config = dict(
    n_layer=11,
    n_experts=80,
    d_shared_expert=0,
    moe_layers=[0, 1, 2, 3, 4, 5, 6, 7, 8, 9, 10],
    router_score='softmax',
    balance_bias=False,
    init_std_router=0.00724,
    optimizer='adamw',
    lr=0.00191,
    beta2=0.98,
    grad_clip=0.5,
    dataset='wikipedia_en',
)
Below are experts of layer 7 (counted from 0) of a mixture-of-experts language model. Rows are named router (the router's row for the expert), gate (a neuron's input weights, with its number), up (a neuron's input weights, with its number) and show model dimensions 0-191. Each number is 128 + 24 x the weight over its row's rms, rounded and kept within 0 to 255. Numbers have three digits each.
Before each expert's rows: a language model's description of what the expert responds to; "comes after" lists some tokens at least twice as common just before its tokens as in all text. This comes from a sample of Wikipedia text that the model never trained on. Tokens count by the router's weight.

# expert 58
Prepositions and connectives following a verb or noun in running prose, such as of, in, on, after, during, with.
comes after: "ed", "s", "ing", "ation", "ated", " one"
router:168132128151138097143108138149131133159159153121104133111134100139127117136173122168104170190110115077156172158140146132153138142117125097142133158117150161137132148112103126133112157152147144119119126137160150132159139114091145147106116075154098161133101073101124154151172125117133131127140080115205155157138153113145106187111118105143128131135121108147105087148147144092114136121119082125127113141139151140127168157101120143143120120116147152109120112084090154119145097110128105135104124104157133114124088082159071139153154153131142143162102106153123141140129113134183134137
gate4:163132135102133105122170153104162120095113093126129135119139129107097144118110145123121128113112086123136155141143119149141096088115106123130176111118129138140148105139108088145115113171135101173169150107169192113138067122162135155114116105132165135106111109151141121094101089109128121126161108128093110135108102124141073143105173096121120124137116128154183078125152096115088155163120166135157111082135111128185145108147141139117161135123116087129140136134123121158122104123153163114124089156130134126146124092117120110166137120175136146121168129133107156165138148157184130124
up4:163135186117120139094083130138178082132139085101142115104111169100081126111117121154103144140113136137158142132130113133125155113143084115146107133083160140137133121089120107128103154132133120126133117205159168095125124101137164117098143136119113138099140117081158109114106127145142123138123111141164116100101106104080094128116162131133098150138120123136131096102121101135118118094137111136144139098138135148079158146148134184112101141107115108164119098148141151134169086114166129135132078117146135104154090092123099134115104100104122089121149105114141123130180158159171105137
gate5:118136104122127129159127157137160146099115147125113108092118180136146167133136126142149088142105142160140110146106165080141094152125108132099120181141128165124135170134157155115169113124134192112146117166146124147123129188141145132136133150113124126131109118129142110138145152168131100115185148131112136118120120080096104145142082110125099159139162131127115147126182144130148174135085129135119129141135159146143196147158161104110177157149088115104116103150141125109115092154128132113128144145107129138119107102130120104107110096126144105097106150112076131131145122165101060128
up5:091114106114131116160137143145163176152111142133095111142128156076177133180158131101105152122098112155124119121121149131105107093138107134105145141144141137085108128171123158103155105111150144083098101129110082114144116147102115103091112113155122096102106108072127109134141085106158144096185139128114139148066074108137124159135097141111129139126148146098131143108139128123125183115113121098097090164161120124149144140123139132112128162144106115169139102133110158115100081122149109129091162138121097136081111112181125106120124119157155153131132095135129116105142133150141138102
gate6:167146091159082153145147135109149168144145143100087108140098106191119104122117112146170117152159142102147136116108155107099154144107138118111108076118104109120161129110162154124158140123130090133100127153182119145118131097120114130151129129160108118173108176103130148123175113130148118134096136095115198120137135141143121107129120111120180103146113115138143182156106141108138116156134140169103130133121089130125112119098117132123137076122154170072121093127122140134188139124130144150144111149146143147109177137107141132091097123124096148111137148142155112140092146105160099131
up6:101148168105138140090098169137137152137153176128133156134153096109088123135179120112128130137146137124110113098137113133131148113125120122165084133150143164086115120116125130157160139129136108093152133181144131099127116094101166138133146149087091113165147120088072097129123113157170151115120150143145160124111157144091138132135131148158133160169089145125113143135121132106150093093164073138090133134139137126113183166125140095170122123121143102119098131155145149174139132096115103125123127077155127109155126159137104180099137149133127084150176150156132131113142128132153133096
gate7:129147113129147140121124124141113133159164129106153135138144089156127157123107130128146121065145144127132119095135187157196130170165119145160111095160135124124107124137118070165123150141141077127181092120156127152121120126144137144139106124138148139123128091123164089121120114152142128124164179108127093136112139090100132101128103118132112154159130082156129116105135115094162096134149136121099110124112108123132149132141122190135116079169106151115104128123129163113157116179111145150147118141131130140144141131113145065129115145130082098084172117120103182133095167136152112120
up7:124116184142104132134157124166155079110120086148117143106090123123131126070152116128099105122122142181122178145146109159150142117110167134135153085156137150127138123144131112124139119121148088124106084140137092143118130114128106149132157140083127094132120121109151154117107150110143101141107081112146118138108118139116085119127067149122124128106110116109095114084129134134162135166144109170202138172150114151102138118141149087154143138122107098126113139135135143151119149143133085172165166122113118155092106116156071153140102095103168102124140157125149115107139153112122107160
gate8:101127153149137125152155115133109092108168097140114141156100104110157114124141124160131195144156134136090112112086154139094124144141152130124148135170106170081099045111150133101139152096127112114087135133133153156143151102126118136125116116098141127140121137090124104115101128098149114138117136137143126108153156140131163124170064146158105086117108164114094104130145143111130113108132095144108101155100114119121124108094139114131098150112166152120109110108136142151162148157100089179108114142134097170155129139118123161082151138121094111161132136182091127096102120109138107153
up8:141158131117127134081159111131190106123157110166131150130154125117133128103125123140154132140143117150101116123132102122133118121126137122159167129140129108076128114114149103119128096111125134141166135114124134139150123141175121147128130140102083114128137116106065099134108144173129147126108113162168130189135143077064116131163105134116069082106098143149123111111189120100145132139117135173144109084139135124102118112122124106117093139136131086146109120131100107174154088123131125143110176113133140148148108133154112141098116147117104085103128171158110116069123122133168071137
gate9:146100168161080125151137141146084104111115071118090123132082104148122123153159119143110113139135132131122111149134110126103157106099137139131124097166124174121122108165137111134117128124074141131140155073181083103110160141095129154109145135131146090126105162115148142093091187098142121121102136123157147137160153136136094129124113113174117122125121096150115127133121132115131168063077119133132136131135119105084115126109161108115099134115139134178120145116139077152137166108168117131129157154140142166141118149081121149106124120128111117137127148144115091068106123129119103167
up9:188140163148107154094104110147139138167071120145086124138120117134135114162130105107113137129119118139133098137131106071113152166120157106109135181110167169117140110092117102140071174135118160135112120158116107087131119130138137151127141130105102166125119143158111106101148172125152151173106122128157117141112096158079103117149123123145159080105120129128143120165148126120141159114119133154161110122186129095127112107114093156100094104120136111126105145118111126130142142129152127095111128088160121140166112141101128118129064131099169130153156144128100139091168123135157133164
gate10:143137132173173119077104170109109125074141125109140137142154170095158128136138125117156091174127134163062124115142102170154156129143094153133138109123074130094168113173133122108137159113112128117133151145086157103108119086146139133125109146168105145153147133135113130114121091111174156095159138143136126149103136100151195120121129129131167147103147138113107127068094154150136100148122117119112116140128125129134115145089160165112136141151146131139117151129118042131145131127128136134109157153125139154157154140143142141095097144143079128088108119137121130092127139130135116126
up10:128108130130147147144096155111106162132155087112108111194158112105149140138158124107098131112155132100120183115157121114116133075122085138128101152140141139119101092126138132102109163093109142153161137131143154121137141125154099105156108140119168119110129155098122098143131093146165172072129177151120131129130094121146154122114092116127135149177145153115118116108155109124152119108167164113158122144118139120140164161078143130144136138154129125125174136138166162110152111188187143145120097098128071134125140161173145130138133133154128149134159109169099099102125128143142141099
gate11:109116184125139129143113098150071103135172127163119132113137110101126093111123142174119136114168160136130151134080138101131187114157150164165125139132129130137149086107135141125102162123126116119117114148093141114137134057098125119143135136119127127130101174119100137133124101089139133141100127106112115146145107083122120122119160162105128097106141125118128129133120107168112074125117117096135118192152147091130112180120126167134086151111161099111127158119160139122123163121087118153126139122126124099107135132165117179083151116092108165179118093142188144127130134144119128149
up11:155131121129128121092137110129145132149160127118105136107145084104116132185130137128130146112083112102102120130127084181128123083150113123134146114137113132136146141130103127201124138124133156134113100107113147109144133094058128114139168134123112127125123116152138085116152125122134101140181116123154131098122152106095086149099110120112120080103140089164175067114132108090114121139130134133063156115116109142120125131112138164084171098154143155149118070117112132108059131103108128126131094147124140153117117134125144090108148149135153155124123137062163118115156136112136139120
gate12:130098138140107109147145109132119092137144161094136077154083125109143118119115134140127113153128127147093130115136138123137116155120153087129115091152096110132113117097125142092190148126138080115128154148120120177140094113115130123179139095123146110115145118098159103135097103134139169122128122102100118137118129154152172135146151156142153153141122114120106090151068161148169123134124125138164155167129152066124135162130160172146124134111101146130163106082124073132133151174137101121128151125134134169116122096111161110139102113159122154147120123110076150174130127177117091093
up12:108113161123142132100142134125180179100100173122146135120153166177076126078119128088117140138122126115139127129123095171108150137140099140107099155126151156111137140137158081141103138133151143116060133156107078109134133111151151138093100137154091167116145134164132119115138148119185111144144144153118097143111132094147143148163133144103118111110104102146149130091103125113125120128155122109119086102131067124115127108148102069103115151138114135084105156158123171132165139090104115154128137113110164122096134133136091126118139148089131115115114099147139120078146136099124091147
gate13:110124130136152120125183110127071155093175102112098117087089131123129186106129130123132120144148132085091126118137158123150125144138126138133144122163096150153138083143102142100120158109114112170103129178113145099134141143135108145200102123089151146121137161099161101161115114146142124117190121146131098119110134118140101135106093100104125108152149135080106111093130113096122079129109115130151109138144112123118147140102172087109137177128126147124093181103153147110107145157131108165124136142108116137152133132140130120135117140171097156136121124123084112091169130146101131169
up13:166109118125124132051132122135159119150137074125129123120140141142127098158157119109107112128158135155139177127127118143126153140152156153158109130138108155120108110144119138080145110115120130152101085132073163129142151103148171124106137146183119176085121122109147137116133126105103118133130120139118088169116154088133111120150140179141147095095121128136121102135118086117136127137130156101084111131138098135132133118119112116106115122156144135120119125112103143074122106080078157138120095168093141133089140144186137113078129128101158118079090121117179161102159122150144100117
gate14:149112131121136165116175109149150127162144107101121095117171107125128159144129117139147114158171130112109129122122078125155091178136162143074120093148103162108096064153116134107153192135156112112059165152129134130115124119146143129127133127112144122155120131095181118143104116095108126147087124192120116144154144137150117129156069121120151102121097110118152104130128105112140140132115135161184088142160107083107119141129148110122096122104135107132112122151138109119105135117150114112164169142130128143189147112093124139140131154128117143111161147146110155102119105118089129133
up14:174104145121123121142109131150099129130156105113097119092131145184158113085108120133152141160136143109170139111126145094146127119151083133119123150114076124132127108148115164075155133116119096152118131142106106154095114157140131139111090130142163163181113154132152175147093157131127100176109095101103109141130115177082127123136108095127120138147083132122111107189142142100124140141127090132146098109109154091184139145147091128124138100112109153087108159114124142158175139165129127153161130160139132109130125090116130111125159165127120145133134165116095130167130108119095108158

# expert 29
Function words the, in, a, from, between, during starting a noun phrase after of, in or at, as in professor at the.
comes after: " of", " in", "\n", " to", "ed", ","
router:109132115159127123128087184117172096111153101108119149104145108097126170153169128159119156164114134118155123146142139145171139148102099113164102097114128140125123154107096137139109141131149092112111133159144159103109096094105113120131137139131114172122120083129138148123115133136116159136127151112198120143110130116139079139100118139094148131155136144170092104122183128134157120125145124110123091134119175196120143152114133134106121146128096147126111125093090148104118163106142180113109095120200123142126119124149092116130167131137152123179139142161156104142162147150168122118
gate0:114136157102114125076102130135160123153141162091132146108179094173129103139151112102149095122153117118096149111109141145145106144150131129118115109158139095121162080149099160125137116109126123114117082103100142165123119139128150129149157159135111208109133118102132125104149175131141148140121095127167133153117130157171118130157134103125131141108139119153101121126154166137152095132119113113137124086115134135144122141115109149092077131122139132064127135126103086167166123150132170149149158133074152166140119120084122102110129127130081101104096146129165164117121115119172080138
up0:113106095154123111121113140116160110107076117114131122111161202117129115107123131110138115121092170158046161112117146113098136138146134114133128084152131112131137119156136111148137129110123116123092119143093137151151125161142145137180121105093134115082143108163140112124105153143178122089203155133108083154070152145128159132145122110124089195137155173134112103136147147114114093114122103130114136113129118135160148116117160140147126141130132138120099110140112114117153110126141130180124120087123099134135142108124089105144096128118133129100130185075115131147137110150099141105
gate1:148106154118093139145091127128150151154128130154147122149155084139151115152159131165138109071121113129127120136116148126145122143120123137124143120123141107116137111124081145158146141127121151162160157046138162162108109107138135120133157135134150114134132118182122127141188173138148128157142165103124151111159154148158121138102140151121097153124159101135136163114135103143128119135117165174107120090137117128153102102093126131102095093142123117063100153188127161137146059157109141146162099143103175133113126165118118130163124119132140113103154152086174159132107117133154140125
up1:175140090142155135093114122129122110143130134159136118142167127161124123172130138119117117129060134168094112139156091140116139158140151147127121106149146102101159179139087091131164164122123112112135135129121144102136135144177146126162184148090142124144112083142134058082114142128179107137124152100120117135126114134117130140132126133097072123155137100146152111129127151080116146100111134171119142118128133135146165120133139177113167154175153113120141149106091123135104140087130133078131126154129138113091126148137135089175092088153118106133148121100138090160126143128103129123
gate2:114110125165167135148110124107143146123143130138102128151137147121122135133122133142094146142084203159093134139137116155087146125169118150118093104104130142116131134119153135131131184143119089130164091105099159133123131109126088125147131126094130120153107104112074120094100148100123140172138125137114109155102154123154191136120168109119096136148148161084121141100127152160158167126143138143144131141133148161138117130131169145132129106139135143092152145095169148130166192114077105122139146142156140094124137148156130149118141047108138133129095097107122150137128104123132145069
up2:128111095169136131157125123137120133123069100115158111132110136109133144106147138136096179125105192156125150126149138098122134147127149154137108152137148103134098115132152101136169164149106128150131175113154088145143131158136123146162110090130098153137140128183126103187155117102131142126156126063098085093154131107116186123153150141152122136118127151127092125161113119159127131132101131148133122131142135127140113119094133127176115125121137112106099106111185116085137081163106142078150100096130143111132129067155107130173090145142147102126154114091109121135129135158120149131
gate3:121160112103127127160151129142130122100195119164116111124154146097122111121121122146172108135084119046110140134156118135122094121157177154128154146113114108158132123151124110105114137160132118104113114123136145152156125120124138095178113141106108126167146121132146125106130133134158138092138133119187098071150119090098139136156116164110129092119093119150158097073130148101114127127168103158094134131150098135102139074111098098157107124124146135189145100098160127139143123154153127144131133134126088147083128133129152133143128142146093166133122111100090119113123123120083072134
up3:123109170063123149132183139141156112124126177141088125126138143136139109125122128126165117135132106079139131139150141122160111110132184155155124132103157111139126089157101092130117123100147116108067130115105122110132119106139132125105121121145121127134105135149126097126129097133164140093131117151147110144191081093116114131172090119120207118094063097168135082147149156166102159127148098106112119156161127138133135118174101102137123079133157124135126168122107122161104094156122144109144142138140123133142087163117146126151145146136131128117146118134117087101114136152119097141
gate4:119144086139158110155148129113115136118117083091129115117094155120115155100147128136133101115178133124144155101143128134156102116113092136125152120157126177131166112149108155119133129102127157120096144130072116114135127151124094128127134155135177158088110139079114116183122131140116129087118141195146139090094151114091168119122096131139145162159152164089102150126130122121125131126132151073146118071136116125128139118118156105101122165153096177117137136181169115100128149136148097135123107076153128158155124124123151121138096134140143172138162140152065135116115120122108147115
up4:098135113133133131153181130144153171122135126127082127147123125122126124134131136138163135098151100071140115112134131128152156133109109117117169127154131161119114114153082154097135133152139151091116143120079141118151116128090112117138125155124194159094133118127160160158144127144126151097117148142151139084102102138097144129103105131128149140141189164096107169092150124093130110147131145082121130105159117106173148130100140137152110128162065152121131130201153135109152101132131104151127130094155129152149132118092112097168117145156158148113167131163122136088081130122108160112
gate5:111075157098124106136105128097082122090102125101150132096087117095105138144102135131112117105162118126180140109152134133135099122101127146157152141149139142106161087143132171154123105125104170131165158082110156117145121131127102117107174188147170070079104145129126113153101133143093154120123167121126120161168134103121115150108170108116121138149122120101123159118138144150132128108134121129134133154105172139110132118154158110106158145114090130153177126124170068153092136162146140107128132156129126152120163176115142175127131137156083118143141152135134118134127102125155136163
up5:142113141166140118085103122126110095137121133088144121141080134125150162152104145116121146130120129112111122104149113140107092122110107123170126117145171121158108142142065118148127121120115111110189157155135150123146108163172100123140127150099113080111101115142122125150104138200125123102154161055173084135138118149100103151131150130096119111140140140107094132149140131118116091101137108120106136107093130154155160131081151140144155124124074083126162099093094130108115098145142142162141102131162142157165135127099100119145086134148135127122158147121088103157150151122118158136
gate6:139125128149107118107091120096075089135118083080175127152161132126157113137212125098116115133125104149086158095102130132136119152141126131135095158164160154142175118137105113168131114108099147156112126145100138181111140134106154149120159143081109146109118130135137108145123140153140122079173168103116098152133136117118130135148101151150119104132175111091100141103104127154114154098120125117129137099126109167153150184121142113132134153105120151123123146140089124108121159143123115151142101180162117124176099139148145170133103162134141125127186140131149134137168131130145141136
up6:133134156142136088129081124121131097131141097094159123144160142110129098157160134135089175122096125152077147120139088140087142138156182110163129150140118147129117141125109130100127142094122125124125133178131161153138137096121156122109182130109112120101132149108163120071116094084150121142133160073130116110112148118125125138146173160125074156132152098101123119115132147139110102118146118117068134127112120140118141187117148132167131119101140120145188140103129106124117114082109093130121141156163116143106130132168094182160118129134118181142082122112137126153159124126134141137
gate7:133106116100097115116136123099129135123147148109130107165176168157127093118127127132170083106201128171106132118117134118115079144145051134122159116157125112171152118143138117100113081066125139137100112135100110110129124138159174166116104114179085124126150123154103138146117080135118118093137132164116116131122178124180122124145137114129137137136120112133113150169125105117155169158147160135140133116091103137119114100093107102118120118101162160105120122155137127123107129157100165090140111158122156158130119142134117108154105096137103160114121089116141126142097121150119173144
up7:123166119089128150140185123140135142121111144140103121122140169103134097110102125139109095106111149142117161128069118141173109135136146125105153126147133098128172141155157150165149141113116133129093116149114113160147122153149146135163117130115150075168108138097101145120114148121183133123154111137130165141121148065125119122133110112112068132130159109139102120140123153078187109120106165167143120115115142141103060106124172089110143138150138148101109158146129126131122164169130098158147137147123067119108126108130135147108124121112098134178100112118090149151102098158106121134
gate8:113111155106105143133101112133116125135113101115141129077119088132102169118183124133081124098130136145137144130112125145153116122121145139137094119114125194082150125165153138135145104184092136105132140116119131118106133176086123093105150137138179121087108152111144112110164165070110142119093107132101113164159128115109128139098111133120121174125124116143103120141122130124092157104114154139113111098145115123092084140154145115110162144120095111148138137162170142150166148134153106078122131132108067143139163083136127178112159158099145138138137133152120119099122085097163114121
up8:133141127127164140137137113133133137151121170130128100110176134129139113149107140121125134121153174144105152122137125125074122158129193089136127141119052079121109135095168086109149170077132127106119174098133084140116123098131105109166147139134127151163150158128094128083129136081168181140128101100117110153158118099152151099174179147103137170090180129155121134130098148125081134136133118127129142123125145145143131092132151128165131129131131134101132120088102121132126128137121151098159164093147149148116114140101143144150084128136143135131081142111150132125109158119109127114
gate9:123155163126114144126092130139115112117151064107095138149159137139150170131159132111103129124084140108144150134104126140103147149147113136117089134110139155144159150128107147153126149175122127145170090148119166123129145152128133136162164142091123132169109130105140120083136140108166094124127132141105100149110124114143117138110127148094086103134118132128141124100145138128153139115170103154139116092160109179131183195118114120114112163121138147127137163127126155103140196115129105191127132189127061114129116153137118179104174143121122125144142131105113114116163107118137090101
up9:088152146093128111111118130112063108145142105159117134102065096128136119100144133122159108120157152154102129111128158116134113086136112148171140087107096152139147111159120144080158098146099120141136135113135125128129143178112133133159096112119141086112139158141112133112134102120112130123154138139136146135166104128162125112105160147121118161126106138139116133176152149169088083148097096132087134110106141149108114128120109123103107080133149081123136170099127124150103162168144169134136152142118131182147161188136149159063154147126113140114137175150108123158099121128125115130
gate10:114139177088107138140114110156116145108114165114142127117149122128102153140082134140121147087120124134190114132141103154150124140111065116118122102117131160090131112147105140121157092114142131102152128069118129106121101109088115091104135153185179088117129130150131129110127108147138119089140166135105116126111143080097152119095139115113074159133137122123132128101134114152135162104120163125157150085106137125102105174129152141086172114138106144169135142143157141126125121105137126055120114140105099155116128125119131127157095101149095115140147140064133104137129113107143170094
up10:141133128104133155099155136124143123129100140164122134125139090120118084129110125123102177115093142123133138129078126108133141142108131145118100118106144102109108098160120107136194150066139139137121122151127109089121119108112119128099089125159139184123142129151184106135142135126127098181090073097127142143140141115127124136133103171126095115149155102197140131127101115093130129139096155151082119094160112101145076144122069152100129134088158130145091159169149088147121122117104130098126093134124101120138117094087137139146157161119129118144090134133144150117106137142139169129

# expert 37
Final pieces of common words and digits in numeric contexts, such as n-est, n-et-work, kn-ight-hood, plus early, end, much.
comes after: "n", ".", " |", "en", " N", "le"
router:130128091094150124174126151102131133123165170172113123079161140160117100106117128132139138117138097145094134080170152074106084132119115110115089169140125078152157136093132128104114142125130139114095124109110141136154130105117179096151109129144081132138122090134139124139130190108106173113141176137115119096143138168110147140127159131121141103133130138091100151126113148132164114139142092119110105080134113150114125122140110084160142137090098102118147111093125184101113141159141131120165146119117135086108142117154122103136173155162137115160143127164138129159103094132127119163
gate3:153075129127125161127139131134137113146126143163108114123114177140155078133125101144092104106126131102157101144117171133130146140133106124150091137136122137091144175123141113149149107141115157120068102159094112122138133164106158122124152140133108070154155100132163112143156148131100147103126151159104076103125135133110101101098103109112135134132189109160127139154122161105155173161134134116128118135114177076115133162150102128088155131126074096105090111121103145125151106114150092136112107124116075099165108172094160145145143110150129139121143136151175148114120127113108143133
up3:148134145126111174106136141157102127164169161144108052119194183104129155154078128101099099132135098119134124175135112145140106120123092066128109127092115108110143134131109156102104136100103112154136111106177140117164150133162125133121142117156125092104132134112116097142104131118124109124138114113128128144143145106127138161153162111089126113143134139104190153150118107143164136113139197115132085139140125142128106106156127136143144168088127138143145105100073108128126143098134149140160174122141115136116136162134114118120136121115092141141140118177143128096156089116095144149
gate4:120114091158125129134154148121146124120150130107115108121164136173145125161163114126135159164087151124147128097151136124115100146152155168143099110131151169078157160133075100116066105134084156094126138133132113124099129140128088170131141149114109186144168129165178146107104165162114140161141138156139153132153112144097124142165105122121135115087147128099119143157138124088114114115077081127150132122104100139116123094128125167114121161129116137107139158114113111097115163123127138082100111129133153130116081132114160087095127137174147140152144139120144132130165117132073133105
up4:108119125147110135136075149081105113102146167137085085107139205132079091121120112100155122129102117142124120140118124126120150129149097139137107183110085129129112127051160142114113160102113127098135116137143163073135146101125127135117143124139105119135160111129120148153119129122073177129106121165122162133118106184126150153145120132158118164157095140107146151083135127132136072148135116122124122147153131156105126143134116093099146130117137138093161141143130136137147120096124097105149116152154128083089121139145102113140145128145119153117121114113174076145149128142094169161
gate5:129140114128124149159100124131111080141073088138150146093135100144137125129125104132146134132079106108132109120161126120145162105117121137136102160123090161164127134164112191110164126136155164153124141138124104120141102177128146171101133194082105108148136141148134127167131124111146109109141157123136113132094123086118144091133118134157144159129128095151141156165174129107122110104147173171115121177106154090135103118102129149119096122134078139137118109149107120130148114163156164124125107110131116120102124134154092140153120126170087096131159083154142159098139124170127094160
up5:160145158129137080095160122107151170157145126135165155120125161152108128124143145131102137134125132115120087159158167145084131115148122136156134135146149115141128080137118080134104104100164114084147108134090098159147110153143158059125085083138100111156151117143101082102091121075106134123166064148136116127079148108117099162145124118153175134112138143128115124137089142131090108125122111105113143126091158114099126096128078108119118157140181142138110161114135142158129105112112130120116136099136111130155119125110141109117125110109111121109118100126157131090151126180137143108
gate6:123149074132149161134096105132147109142154146119156146103175124142134142134187116103125129150107138096092129151155171161131117166130134086132072139126104126130170170145105158123131139124137151132148164121095160121127139144090146143141166143118118137141150150114078156116150144132149125072155143102183101160126087132108101099125155136112149121139114148158110138127107158135124133116118109085101160111101171114116139122125097147127129108117099173105101131106105113122163083096145166105155164124166117135106160106128139150106137127140151096093121162174122139139158144178098129106
up6:083138157087133132135117082127138138115104138102149129107114103136114167113107126143142060119161142101095127082080163161143082163101122104133117135090101109128142112147111130087142141095120098139174101104100131167129126141095144162132135125133154108133124155134102143107128125126130115095102139140148142168158120102141103104119124136127053110133107133144131145129117117143128129114137135144176098114098133129132206137124130094123166119140096155112141146116135091137097134140143191136185157155187086167115133122139137116127127162115146108147152151117133165137170123133113127138
gate7:170129103121116167134095109151153122146147121140101107148143197118122138149124128108113147158117122155148118179132107107126139122115156114138122139127135126100161169135114168138099156125153096130139127140151196121101156094145118090110139124152138112108136153143132100096104119130156151098145134161122104125131144155116128078159139097075133129095096129107156096124122144175114152142103127154130140096135138113135097156121179156112117114099121103125144116121077128111165107151114134072138094101133114127145084093160120117061098063150151157111116151154103090146152144129122108123
up7:109159098143133126121098139124103094122135058121114104152107118113113108119177108129135131112108113143135121100123114121139071147118114171107117114155104122161170118095126149148108134138142143088155104148099138098137167146114112168110138112102152160142097154102148153186183147141127137098103160103135150072142136144122131148118139146117170148139155104147144155138155108131137095155124101172120157165128094134133154126123139128129162157139080124178141107118138159096181118169168123141120123146121166109123133116141106084091137140121110113105202137107123147139115134147118111157
gate8:092130108133124146139103124121090104151094133115137125093164112157099137132164097135135110085071152083095091122159129106117134164159161135123117146103142143129154148154123087176163133147087155114092125131143127102129097164134114131129155123127118161088173113124123120148142165146113159150138147147118124164148093154135071130124159116149149135112170112124097135142101178099133106141148079161148115141081108142109115167121094142095127119106103143140141169139117118113114157150127141117126131153113155129139113144093102161105126139116116078136189127171126158108104177121141153130
up8:121148113124157082151137136091090206125143161085105107100149108167141121094141127156127116155161090153129102145125158122061113092070093136118123107159138112149161132139127114129081109102149140135106107127106124136124137116093091118156127129118136109142134152120091161129119126112141114134137126114122127051117157102186095146142114100137141160105164143116146128121124108134131134143137159122081141130124144102129138133137132168135136098165100138084132098100130091117141138121099152128103146156114141109135152131148091112155125072149139127104156137089122097100154134151178155145
gate9:070106120145105121154160133149128115107172125132152112112126104106088136132175116107106074167138124112174173117159140132133126131097135122140132127124096112133135143106175142123101133104128158116129164098131217097134151139121146173121144109096140148140142148114136119186161191108134135138117129164127161116152131147143121139135113137155128119178171113153136148099180120144153102122117131108113113145163086131139160118153083103095147140148148157132082100142141128143157128145104116138166134119136101126148124150096115125123113106135148153124111110161133162083134146130094115180
up9:125097158150133124128118100149136123122103104136139156122105105154124147104102119151125110101129102122137180116130145111141148167162123111097155152145113110197146117107121100124112104145171160129183126116134099158111173151125146153119155167133169152121121124130159162123155141146173127110115099135139166117143096157134110114121105159131110087122147077145096167130176101096154107107174146148138108139128113102131215118143135121145134088166061161120167107113133129103125100099122147168112132130115138142140130138094125124161117139127096114101131132147090094140118112108144101107
gate10:150110148158080155118132131155107098140162113152107149147133137144134127171152093139144147113100149150122095121132119131120150124135138100154131131117178118129131153091143181098083142117080118076094118148132149139086198122103123139138132164117136150127155107095152126114124148153062171128135106166129141162131159138133142086163118090095161096114119170089126112173094124145163147127139157092095101132130142127105120152148148105128141187113126135115138085107157132149128176134129114112173122119084100111150105110150121089112129136152145115120127131122148128166105138124132146142
up10:146125122129083134144142126137106188182148136131130099161159136143095125190119124129103169138107119107159114160141168123106166139124130124149129106135157176104116125066096132141092128118159084122128115123141095157122085174101103088101094126101137099092151126122161131086135135104107078094120101114136124109099155101108094117114145154141157130154118096133088171118118120136117158114165098141098139096116135109145101117116142162108141105114081114145095164156149143139131148123134109096137120157147138138108109106106122118128109133117116142104149140111149166139152143139179163089
gate11:145068072140124112162102114148084148118178146114148120118120151143136116104185123102130178138157153166117174131143125112123133168096121112104114113138158108106143111108153091136087142140140150096135171119111183136093159145118121124142107136099153113143122138146147140112083166122162121132129133092168128146104162137149160133105155116108119133130150118120160164112177101140105171132116140135136153126140120119122169086149156121136129137137090136108118125080085156115118197125148115104105126140166152134117121131107117096153083095139156152116131159106140155153114166133122117145
up11:104103125189122145131112143131120123099106099126078140124092120145100116102148109067130129105133108143118146104119124143147133113127099148097103116132185138175100125171125099113161114144151154152108075149123101118086152121161119207146105158126142173083081110114127162147150131129120164136139126146137154130137130104114107122151121105163135128110183094112141112110128143138173104133134124106166124142084106134149125148152124138121121145110155147150134185119110118092091111130129119161094115153094123146157133154095119138133123120115137144118124106128117062096107154106088101133
gate12:105196115101112147126124116115134122139141107127100135137113150110115141140102116135140136156064120107140097135136147117080112158107151105134072168108117129132168182125074172107092133123134137130139140114147146111130139112105088147129155152143112167151125161165131121139186151118099130120137142088163158140154108142114174085137126132113120114098116119148162160165111110116140079110111118129123139099119141115157117132107074125110126115164169171162113118126091167131171126112160103110162147168154177090085125114123102118121136172155111125127125126123117109145121148166138116131
up12:106108124163132131120150136116127107102172151130092127123147147122104108118164122077138127099115126087152085127102137142134163109161112184116121110159132125117150118128095142156144128131174130076103081116126114126127134129173134130091142097152157103126133069140125107116100129132084120121135136172085147083145123111129131143126096103144122167103173116080099093103122165150117087137152156148112120153091098138123108146122114108112161143099170100091127165182125138137122139144115134134136097132117092112172129135134110130130129133140083148141151177095171134147150137110087086133
gate13:140132144175115095120135153124164099060159100123101110146118127123140168087136096117150152145135121139170131119139133115121137107106079150173103113123125137128109145129148119150077118147123154147144119187101137118104144094116128140148170150152100110125148112130172136175168129167132141124129141128150151109119185094087145118155120073130136116131123134081149134156177131107129146142107151116125146155113169089122143136151149112142154102115090133191105099085136143095111140144136119092141088162116133145161124101139104087133123096115122126122129150121110126127120127147164070149
up13:139181150100106162092131131101113134156126143120138130179114144134095097186064126147134132117079143123146103118167168127109121124122111158171157168144089148123134105121133153151139117112147097144130149111095133122113172115117135111113126148184107115157140108177116132127094139121120070137084125100128139156129094146135125127133120158078100120133098155132112166127130083153101125155155176129095126142141165144122110135116130172126105121153104129098127115120108120167162110120112135109114122187116149119113103129164133170123105158101112102129134120101174126152125116086144123087